{
  "d_shared_expert": 384,
  "router_score": "softmax",
  "normalize_top_k": false,
  "routed_scale": 1.0
}
Below are experts of layer 3 (counted from 0) of a mixture-of-experts language model. Rows are named router (the router's row for the expert), up (a neuron's input weights, with its number) and show model dimensions 0-223. Each number is 500 + 25 x the weight over its row's rms, rounded and kept within 0 to 999. Numbers have three digits each.
Before each expert's rows: "gets" lists some tokens that make up at least twice as much of what it gets as of all text. This comes from a sample of Wikipedia text that the model never trained on. Tokens count by the router's weight.

# expert 1
gets: " ", " |", "-", ".", ":", " /"
router:497490503533477447442467478481504481496485488506518514480514488512536498541501520479510518489460481467526496489532514502509510538478498519476482523472446501503545565534524447492474502549490508454527471517528517510510462546485508500496450525483536519516498515507520452521529470455510518500487476485480502500492530506511484520478500525491505519505509516487554485463521485487502556546431481460499480496511512476499487493506472490498503507536520543505481521517499491499526470502488491490524426533488528522454521477481502507480482528481504548529497476477472523501526499490503498503514530457511514471468501505525508517520514522486472513470531497480513518487485491492493474502523
up0:396493509503571455460545477515523517495509507503514499495462477527504481531529488491492499534513524476501494513504504504511457501507537524492497495514520524512522540479506519493494500510487486503517500532449505517494509499482477505462531453505513514510483519496497454469496513445461517498534477522492519501501580496510481522533521517509513475515522542514493532431529507556534496535500503512454548479498534477507493503487521450506447500482501496502515493485536497540490491558526483503547478502505533493467517523460501513520486548468534478502453496495479486492595475481474506467465527483523526488458509500481493477546517497475506505504512540483463536505485478507513490490495
up1:490505502481461471458491487489460511535497484481524488465455469522528479513469504487553485430437459478509495499518506530467532518478491447471495528526486490533483570479515482489475521535472472467497500507469478469511494515498454504495447448502556508499497523508547415504504471483466550470504480472498511469496492513506527514489492493486493441479523553519478463527528502510479494530476484483462479478531511477474476505499444509527528471535482489566500527511469528519472519513506493496480466509451503478527479519463511502505478469526540503492493506481476533542500461497540541445517495522508519511490499495485516490504462481498464511454543494477522494470549538492509507478459
up2:473519476516492503533503461511502513471498466462441506471523489482503507480490480531547450492525503498527464494517486469506495503451485532482491591529519508511480550497551479499498524521477504484535499525444482526531535504494535509488488490496500483526481510499520481490505490520512509498549490537524533444517489502521515499506519502489491451522495474549541501520490473489474524562500504525496468497501541467496529525510491549533532497521482507493480501475491558494483526525527487514578505492493495498459504514484489516506497529503541481528462520432521510504517487476462481472497548492500510489504515541485437517521466547542467465533500518500474487500500537513533538477524
up3:498550515498474425471489456482447470500511467492502498484512500491516520530442475503467500455494511504496532503515489471486486488503524483542503509488541482512499529536543521476545496518492496505479541514472528492476462476465510518543467488531519498497521511511512514460502460509515524528510474504516538466531513464527515502494485469461519520484509500520540488517521456549463558534533521524502477474520518501464468494514441497492523460552527518496510516459523473530506531479520480441454481508472500530465526482460494487497501481485522500529507512539482478524491436528494494488504461505457482489489519491520483523510514507433485470459523486507498492530462493510548463493489
up4:461510483493459465476492527502525509507516432501419534528514463492535461546461513465560522510494461520485516427502456487448478471491500513539534508461505477518472504533509517506487479527523476450511536557567533493499513492510501498524492496529490497487504487507511512511516490475493532478532434557485480504496476494526503504541434471514510565494528506497477495493513506505521500488481503492481547487495558457497489522491501501517496470451517526535474522510506501469475502545475493444474480473523526457472510496523506474534462556507478534513487488459412497489487452509517550483484470528483479475504498523515499490463506494463504511506513486512500542511513505498540522493514
up5:500461505491490505462467485492466496529483467527495486502510502477526444486477506501547519446486478521478514489520522557484515526444522489516481473484490479519506509498514439490491511525534499443493507443466507459505474551493526462519515496509478509495474505494488526505483495453534505465536478471507483496533480467499511475513451504510532525516505501447494465478481490509496548502486506521497533481424538496482496471520493507529467475511558504493496509501463499506497522518482496497520485496542516513463522502482511523455443505501520506522503489513515482496526468505514502503487506480495469521503512558510504504477495492493494496549495507535512529528530523500502513529515
up6:524520534485497489487554511510512491489464477498550513503535499502460472483488524490539492456497458528544521511478502534502498489518504523466479531532502531487508535532515520477534515484501458475458462491504469462496471462494476487537491530520478482519468532498504504504485532493463512510521489524425485511540506537509507463487527429490489524475479504512502529468495466507525507487477485484502456544503501537525505454494497547491524511482491491457491524487474518477456488492528497469478507500498482495509477508494505516466521506539493537486487483513471511508537541545516541508491450525450532514524501510512499490541500446521497501574469512505483467481509485536522520480503
up7:463474491488520493517506492470524492473508476502488512456480471500481496478494513495544489461473476519485500475511539484533489466471513478531475488491503496551508490478526504509488525475519502522513458480481470494502483509527500510520515520522452506458514473494513519457519471467522517502502521528477457508489481519513528503536514482478501529524517525522479507515510477505469538490458526486482487532487546499512465463522480501532504490438486532489472491475545482525426512495500501483486514484501485507462465540447473507518500493522452473534513503480497548504521537466482556502485547502493535507506559511477514479466518541491533509510480457497510563518495523485494528537491
up8:486496563495500512529512512540503519539530506495526464521496523496510507478532511475533470514484532533480522519483510497479490506494476551527503485435485535519483506535515465495486503509516487487539491480508528517496483497487536491504447485523487525493434500500515565527505473531510475518484527531499525509513527495483519505520444523527528527490477504481549497461473482481492544483479506432481520462529498497494471497538536484479505499487488503471495476472481468471495520512522512486556486519542503534495509493429480517477494498559528541501550513532502476546546472489505501534502539473508487500534505511523524484532533507460497490520444514496454519531493493481525521496509
up9:503487524482512504465468521500475480525482512494503482480541478523488488465517508471463488505506505452477506464504501496473516514510484518512511517498475509472488466515554479493508467461510515533487518507526479548524508494530497506456476523514514479495499523461539509508487508536485515430539474476500497524474492563526516456449488506490533530554479568495493498504530543507504483475515508478449546485523532488480503506464475474506500463477510474488521478520534456502528495552480483522532476517531476523535549481502475514501486519532515496532509453479471495513512493498517494506453554495511528528506482502500548529484476488475478506465507510519522546504525504493478519509457
up10:519510520530516513492487484505541510482505459494513521488480504467484505474552512459559468490502523482484494482506512463491557449464457503507505510517455484463445494471512464521451536476486473459548523460551515516518520497513479511512513490542560425468482496492493558537521523534492496496496503493490564533477501439466525486482463508512492512531522487453511506505477473472512544520495507458492491503469506587518446470545488502525520486517504516481517481524484487474490456513515520494543474487478526497524525515500515496514516459516517477538522492499509530520557501492490527529464508498529482488505484529495478505496511544493495484498470519479540526520535493495482473497490
up11:498473453531485495521514514482523494455450514499514513453473530512505489518504475509504471464499477543499481487504464490491496537532492507532507481490454524518497520489514518488470549500488518469540493489474480499515467513487493493512534509517515512463545502516524497527470499493532474503528451514503499508509508479511489492493533492513467492475507533465551485568508529493511484474431495477480482490494516503488502550467481550580539498485495508479482522487525482521524507512449576506497480501488470514460473521476488511490524485515505530467487507480477455497537555475491518493524471485505482519509494542507509506478513516465515503497529539483509491499539503515505490479530
up12:489501505477540478544502480495516493503489474479492501493446463473538464512530483468517486515528526483491480486498520459519489498482562488510508471491505492487499490453525470496532452477485503463488527501518470542484455503476472459494491517534492522508486492488488485496479492494573485490507539495510505441453503452478484507520514525490537489487461508523559514502511483486482561500459491478489530476478509507449497478492502566513482509535490515512524456498489524499526512509442488500508469536517478530442535532459501478513503487482513545512462510500538500498478518496417511517496500450510490490449474456495486483517489506449472482501522498529506548511495479490503466503499
up13:503473495490522501521462527479496487501499495497440517537546500484514542504539536502502489494475545518483516477500529505519497490505505496519461503478459519556493500544521491527485501509525516478514503510520462508483481468475504465529522548497529499543487492500503483545477483524515535516498489522485478551535528488506520531497512552515508491503508530498485481481504517506524509495473489522517500458515492560530488503499505532547502453565452480502462506511515495492513471504503507504458523509519503506547506511505529517508537490516472527480532452508510563511518483505518539513512480548498545496503486506514515460460501484543522499515497469450545534480526449487510535513484
up14:476526548508501501535491502505502464489514505493511509467560506502494503514473472474445491425492520509504474474504480487537489512506476520504517547531523467500506488520530551471508493498520478534501489503517523510479481505414525519478527496533533495492496495408497437506497524518515481506509490505506506505495469501480467512469488521526475506514501502496515503465507479503503529486526473510496488481473503497472466531530490502507439500554504490443536516472502484547513494549509498536517467531491504488525486501491482571475498524490505508481504491497516475495511462507442515494502531489462519531500527508472501523499492474462491458540486549495515458510479486496523500490534
up15:485518485503506516497474475480506517456448493512543506461514485549521469479485486534517521456504475500482486500521530471506522533431507505519501506540458471496528528508503467579507502482487504496507484448513517510506475526504519487495476465468535493482528525508541485517497502501532513453481501502525535485504498500490479475511512512505488483557534485484502491515490494503487497552515489536525469501523534487462493507498427482477460467518463487469491519527498516533548520521488504489541495506472490498483514502477498506512493476468477530484510501464494454483460498500530496507479524509509474465491563535486437543454502511522487536454560510512515472539534533501485537496429
up16:489498497506466493482488496497474485524516500460543483497493510477510493538538505549504489504479478467481492445502543513504539505502502496475528509505517492507500519456516477522498559538516518513526524447498486465478499512492505454487488462500527490517490523509476523488475497515495482550472510467526489476462458476503528496519515524487474543538490539422495461498516527492482512497475495530498487505544500537513533516525481482513525510542461508498486452542452495490517465527502487512495471521512488503490530505469494491489491483532491481523478500494494514455527514520539538503481526537476504537509523515509504524487507544501449528482528471509521520513495520488499477505482
up17:497519530500496517476582527519483480478483507544464474556514502487491500494520510521496517441510494526547519509480437562497495488465529481493506495499554500488500490507481497494518527545506481493445493512568508463467479472509516498542508514475475501520504470477509520509523523513534486494497486515483474456524474515520474482518528512505496530477474504531519506453503522558473502482502490489506484565490448471536480517501480460469504467530498505481506476489479530476462465496486507484486484524496505502509497468475501505407506509483507559543543509522488481458518486519494437513491510510495533515490495519523515466522478467464484509475515507496491482500502508546543509484548
up18:453530468487485513437535486500542465485478517492535541502527488485541518497526491506486527522501516458508516484515533540521489513448498525467510483526535495508513500531558513497511472506507466532491484501530515492452499486496476493460513509566513502519539510496501459513474499474489462501498474521525481511508523482514497481511464496507570531506490504529498475489483544505454525495502515534509502523453490527515474484515484513475494458491504499462487473514491532498547470531498489458478475492514525484478499515506488475480482496496504533520470496466483468491505441500486497523498569509505497455507487492508529479486524487477510497480523487536496553506488521516503470480510
up19:533478523519484514497469537505473492492485453523474536514489514474513530498520506508483550437501519491486509486500486509461510481497495481460510498506477512476505523517480511509517498493502500470503500478461521494503484496460513511488466480524533449514540486523540507497549534503507444511545481507496518559489473474473512546489518496498522521502487480493513490459460458447526498533503514473480462523506541581520518457499473536510524462474500564488526492493511470488554502487492519535492482478459461498484495481501548507490499526536483505525536446518488490514494532474506483479529473476480516476524490494497527483479476520499502532519499554497493516513520491546508485548470
up20:445503493497520440484549513533544487488479498480483494490515536520531536491506477457499492512473464474482543497551456515484511508476496501512466520495517521535554524498524545514468500449500471533453505478538479495475510515509518512477449491463522497487458515497494506512511533526516530516515483500481529483493486522496449520515490509488502535517517502548525493465527465500532507523500479532528487478481509502547493496518539453502510510550500500523511504524472488528525499523497484458473495515518497492490447524443530487475533491478498530516468490522481526512523510514507486459497471540498489495487492475453549483507505489475495484491516489488508518513538484469489497498491
up21:439502520522486475510507483476522521499512507492468486515459465446489492523551507504557525535478506492507521535488525483457485465498531511518496502480486469528477483510523487504502510527515468488521484509516470518489468514506493487518516443487522495482443502498492531539463511510471463513501530470498453516498479503518516484540461461503475476438505495491567520496501509495491505530488501504491519524479482514546497479549545508471522490512511493510480491493501503484516542500535450477493535510500499482477494485472535501486529523503486493472477506513482496482525495487526550509513542476480527529487557524540505480480545488507504498515476464494495502484491462465507477537478
up22:516467539534494509456462537505518483510524510499492498508456512543495498459519502522533497500507536478522501519492472549480488512478505466519490462491498465508554521488509500484491528504527440520491503500542477488465478464539533467527498499474507506468510476493500513498495475539488522475498487496451485506502495502472507481490508517461536528434491557439499508480468483510498600518517515521504462460440512514517535485514518490527414474508500482531543512468442485511469477490487499493505521497503557511458495475467505520457504510523534512542488511509499480517527458555483516502522533453517515500484493512517537477458500487508490523487470489498525452518480506541517483472491
up23:449488493502483486479489492475512508432468529514510505510514497509519515524503505479486525479443480481516510468527505543509502451511517517507471501469496504501481541521539508524510503529500494489507451501524510461501511476447509491518503531509550458540534518490543485504493477495517445513475517504515457528516543457518494494506481528493518528480565525492526497530464541511536498490436432489508457506521482495545497520505488510509508494534495529476471496533551485521530481507468476508502496488507468492514505494513527501511479528477483516475530473481523527471522505499505491507482489512538504507470481530493459494499486511523517509494492492506505496505518491486516432509464
up24:501521487482497457479541497547505534538494494486471531492547525540509514518500511515523513525471487484499500506533474527478501486498496457517521510517520473482454576508480475502496491496524447484528516519510478517504472525500537494509480465505441465498504478501506516482514473492470484507514523493482500506496501472483497508526477497503490455504521473516507479553502489505554495527483512473473514545450514502551502503476487477507501537515508517513479494506462456489480527501489482466487504517521503468515491533481470487499482476507490499502527504510519496523514503519491521469536427524474481511465503488503485497522516508481498497467521546467517492529519529487520522468515
up25:513468517536528500438462475541503513427471475511523518510535539460507520509494525504468504516471543486476517498558473487510505533534464512511493474492478482494488550499534481509487509501514496498508526508494515512520473469492477453516518487527531447417472504502530496504523498489530486482527507481507501509534487463488503511534472474469495497438492493513528542506455476564466508503457452498544499473503539517510527470483516541465498511527512474514493498534524494527524520535483480514493478512523478463514486471523529506463503496518509530530506479470475478507548524497490511529484480496489488507475482528560471545437488421525487532526523526531474493545500494533499547510508
up26:516490474488488515475523496529483508483530462496509542494490518530489473564487468533494498468489487463523482494509515491452479462484476501525481504539505492497490511512521507509495518525485507536525488497504518516502426500496503526468513507497511478481509476508470477472457496462482478492494479495513530484498523450507475530456514526478519539532483522519541474496497516441449536488506515497500521489537528500479464521476505507455478451506534522492508490476510452490470492526527473483499492496487499502474470479470430488451510500555489533465465501465523471479478546526487473485513506482508515508437540503511454464536504524523502505489537522471510514516512462481491548536513
up27:459506486519519466428542494544490479484510472506497468500497499504488516517497508519492523477477541472506479488559536525516451472476539499514482521517514478514515550516479490506502498477487472488519442476515496478490475524491496477492501508542528495497518525465510497514510559499527509457526485512443488458497443482481451461486503511505532487450459510500504506506485510482533504495460477508509474482497470520523490482536472509494486512498520508509470482517481490513518467532493494509528448467545541489505509486488479509466516501520523523492525493514471477524520457508476424506457479489472453453531530492509488530472516489484413489500543531504483471523513505543529489521499
up28:484454458466452472496547484471476498491462503501473511518487499472466490518499515533558520530505485496515518488496527459473474491528474527506483519511471522490496499504501500479535544465506502497493506510565533492526485520515477491452534515531504521505473445522534545485549500472533505512504515490454451476495452493491493517499488497497525552461485508533517568526530504513457516485453468485531510515501522499506478489483549480467548542514533506538521484469522459481428534611487492518500483528526532481540490527513510504500492462506449490489485524513518508486486465517488493523489512524517490490550523492522533464479502519509500508506509487496537520470502495490517469498479
up29:510529514508489480550531504501516503463457502496547491496522519512514495500498506505470522433486498469499521482545509514552549501497499536499495528522531465502545512515466517482509480473518499492557473479548556507513493517481524465500484491503504494478485507493537447540468547510516520510514496514532481538458503520488480514475505525525491489515491536508479496431485466527496483509499508488502470490469527476479550503485471475499450517536482507525473492535500482511532492536476497474486488471476509496495488479485514554464501503479496498500511485510500485498487483527422533507494499487508518509507535567458495500480492469466484481519494540497511502504481440453500508529503